config.yaml
num_hidden_layers: 8
hidden_size: 160
n_experts: 40
experts_per_token: 2
d_expert: 144
d_shared_expert: 0
hidden_act: "squared_relu"
moe_layers: [1, 2, 3, 4, 5, 6, 7]
router_score: "softmax"
normalize_top_k: false
routed_scale: 6.09
balance_loss: 0.00434
balance_bias: false
init_std_router: 0.0291
lr_router: 0.000663
vocab_size: 2605
norm: "rmsnorm"
norm_eps: 1e-05
tie_word_embeddings: true
optimizer: "adamw"
learning_rate: 0.00354
beta1: 0.9
beta2: 0.95
max_grad_norm: 2.0
batch_tokens: 131072
max_seq_len: 1024
train_tokens: 684700000
max_steps: 5224
dataset: "wikipedia_en"
Below are experts of layer 3 (counted from 0) of a mixture-of-experts language model. Rows are named router (the router's row for the expert) and show model dimensions 0-159. Each number is 50 + 10 x the weight over its row's rms, rounded and kept within 0 to 99.
After each expert's rows: a language model's description of what the expert responds to. This comes from a sample of Wikipedia text that the model never trained on.

# expert 21
router:35 58 57 38 47 34 59 35 50 58 59 42 36 40 67 49 39 45 63 56 40 31 60 43 72 54 44 50 65 51 50 43 42 55 56 76 43 38 36 47 52 64 35 41 41 56 36 66 56 44 45 41 47 60 41 49 39 56 40 40 36 54 57 37 49 64 43 48 66 40 45 49 71 48 47 63 59 58 43 44 63 63 57 46 44 54 44 53 43 52 52 54 40 53 48 61 45 49 51 66 53 54 34 69 51 51 48 55 27 39 38 64 54 42 46 54 60 49 42 33 58 54 53 64 29 52 66 65 40 30 40 41 51 58 30 56 65 41 35 36 42 63 63 53 40 44 42 53 40 40 50 53 47 57 52 46 47 39 50 56
It responds to: Subject pronouns, sentence openers, verbs and their endings in running prose, such as They, However, he, was, has, does, discovers.

# expert 14
router:45 45 47 48 62 46 61 47 52 59 39 65 54 46 48 52 67 32 49 46 60 53 48 31 31 40 48 56 52 51 57 48 51 45 41 47 57 67 53 34 26 44 59 61 25 66 50 39 42 39 37 36 39 59 54 48 53 55 44 78 40 49 37 61 43 34 47 57 36 57 55 43 67 58 68 38 56 30 67 62 52 53 59 29 58 47 63 63 28 48 41 45 38 47 40 46 45 46 46 30 52 50 56 43 54 55 47 45 52 59 44 42 30 55 58 56 40 45 61 65 58 40 29 34 58 59 40 52 32 54 47 36 47 58 55 51 52 55 63 58 60 55 56 43 50 48 43 56 53 54 45 42 49 46 56 67 55 37 51 66
It responds to: Single digits inside numbers in tables, statistics and coordinates, plus section-heading word endings such as ==Liter-ature==, recogn-ition, History.

# expert 22
router:45 47 16 36 59 55 64 49 24 41 60 42 37 41 54 41 32 57 59 46 40 52 61 60 61 56 44 59 47 46 57 46 44 34 42 63 55 68 49 53 64 66 50 49 42 55 47 46 49 30 40 56 51 52 36 58 52 58 52 47 59 31 55 41 56 45 63 54 70 41 37 55 68 62 30 59 60 68 42 47 58 50 49 55 36 56 63 65 60 61 54 55 37 48 43 41 42 46 52 67 63 60 44 60 53 51 42 54 53 63 60 61 50 59 57 64 49 54 56 41 52 38 54 58 44 57 60 59 43 50 54 68 43 57 37 58 59 40 29 45 56 52 57 51 64 54 47 36 56 41 41 40 57 48 39 72 46 58 42 41
It responds to: Verb roots and mid-verb pieces before -ed/-ing/-s endings, e.g. a-im, fe-el, reve-al, allow, represent, appear.

# expert 25
router:54 53 58 44 49 49 22 46 62 68 41 61 49 65 32 49 62 42 33 51 45 39 46 50 43 22 41 67 65 42 65 54 60 63 46 37 51 62 52 42 50 41 50 42 41 46 50 58 56 69 45 45 63 47 49 44 60 53 44 42 56 35 51 50 43 36 29 59 48 54 60 53 41 29 51 46 46 42 62 51 30 52 39 41 50 68 65 43 57 49 49 53 67 53 59 42 60 66 47 49 54 59 52 56 57 64 46 36 47 56 53 34 59 59 47 42 31 62 46 58 51 39 67 59 52 49 60 29 51 57 52 71 37 54 62 54 56 61 43 45 50 40 36 60 52 44 49 68 44 49 60 37 45 62 39 40 45 60 40 42
It responds to: Pipe separators in wiki tables, mostly right after a team name or label, plus slashes, bullets and infobox labels like Distributed by:.

# expert 19
router:55 53 47 52 28 73 59 55 62 48 47 27 60 49 67 44 68 60 38 55 62 35 55 36 42 47 46 37 45 49 46 48 53 47 51 56 35 44 48 75 34 51 53 54 77 46 46 56 54 50 33 53 35 47 43 50 62 43 58 48 49 58 61 35 54 61 51 36 42 51 59 50 55 47 55 40 32 58 36 58 59 55 50 59 43 43 62 55 33 48 59 39 77 39 65 39 48 57 61 61 56 67 52 43 70 57 40 59 52 46 51 49 44 46 57 50 60 65 50 58 44 59 37 55 72 53 44 42 55 52 44 39 41 44 64 39 36 58 60 46 49 59 59 62 56 38 53 68 54 64 74 47 52 45 44 46 45 51 54 44
It responds to: Mid-word pieces in foreign or rare words and symbols, such as Genre, Erreurs, Meteors, prime marks in coordinates, ö, ü.

# expert 33
router:43 49 38 59 45 59 57 50 55 60 63 52 54 40 56 41 62 38 51 48 42 62 30 49 42 73 49 46 45 38 50 77 66 59 40 54 49 61 61 43 31 65 57 60 51 34 49 36 50 61 58 57 54 49 51 60 65 41 62 52 41 69 44 40 31 72 57 46 66 57 45 67 43 48 53 32 63 57 62 70 42 41 41 48 53 52 46 57 46 51 51 62 49 47 59 56 71 49 47 61 36 45 53 60 60 52 36 74 51 46 58 40 63 51 51 57 50 39 79 63 51 40 45 40 61 58 41 54 60 49 43 38 51 56 63 40 48 52 55 54 58 54 53 49 52 52 62 43 52 38 40 51 64 59 33 57 69 48 62 53
It responds to: Inner or early syllables of longer common words, split mid-word, such as den-un-ciation, subpl-ot, ch-ron-ic, con, dec, car.

# expert 15
router:69 56 40 62 62 59 51 69 61 46 48 49 50 58 36 42 48 58 41 36 51 53 54 56 53 40 39 51 36 52 37 46 28 44 47 36 39 51 54 65 37 38 53 58 62 56 50 55 66 40 52 57 40 44 61 56 57 61 63 29 60 53 58 50 56 66 40 39 50 47 48 44 47 28 57 44 51 65 44 61 36 43 63 47 49 61 61 61 59 59 57 53 51 35 38 58 24 61 77 58 47 48 60 49 65 54 50 45 36 42 50 51 56 42 66 37 56 45 42 48 51 37 36 38 71 43 56 59 41 43 55 75 39 45 49 54 50 53 48 48 53 64 56 42 55 52 55 49 52 72 57 62 51 38 34 31 42 50 49 36
It responds to: Middle and final pieces of foreign proper names, places and people, such as Minsk, Guatemala, Mosul, Damascus, Niemann, Watson.

# expert 2
router:55 60 23 51 64 53 60 78 63 41 55 59 61 44 37 36 48 65 53 41 49 54 48 50 56 38 54 43 36 49 47 41 42 48 61 51 41 59 65 33 42 56 52 44 64 47 36 40 34 40 62 68 59 43 42 48 57 44 59 35 67 58 43 49 48 62 52 57 58 44 46 35 50 46 44 45 49 70 51 47 38 56 46 61 71 49 49 65 57 47 51 54 57 48 62 44 44 58 65 42 55 58 66 49 37 70 38 49 39 57 57 70 56 50 45 54 65 67 50 27 45 36 36 43 45 36 41 59 60 38 32 50 42 51 39 44 53 44 49 63 44 42 45 42 42 50 64 43 48 45 42 51 61 39 33 53 56 36 48 61
It responds to: Short letter pieces inside words, mostly foreign names and rare words, plus stray UTF-8 bytes, e.g. Włodz-im-ierz, Tryggv-ason, telec-omm.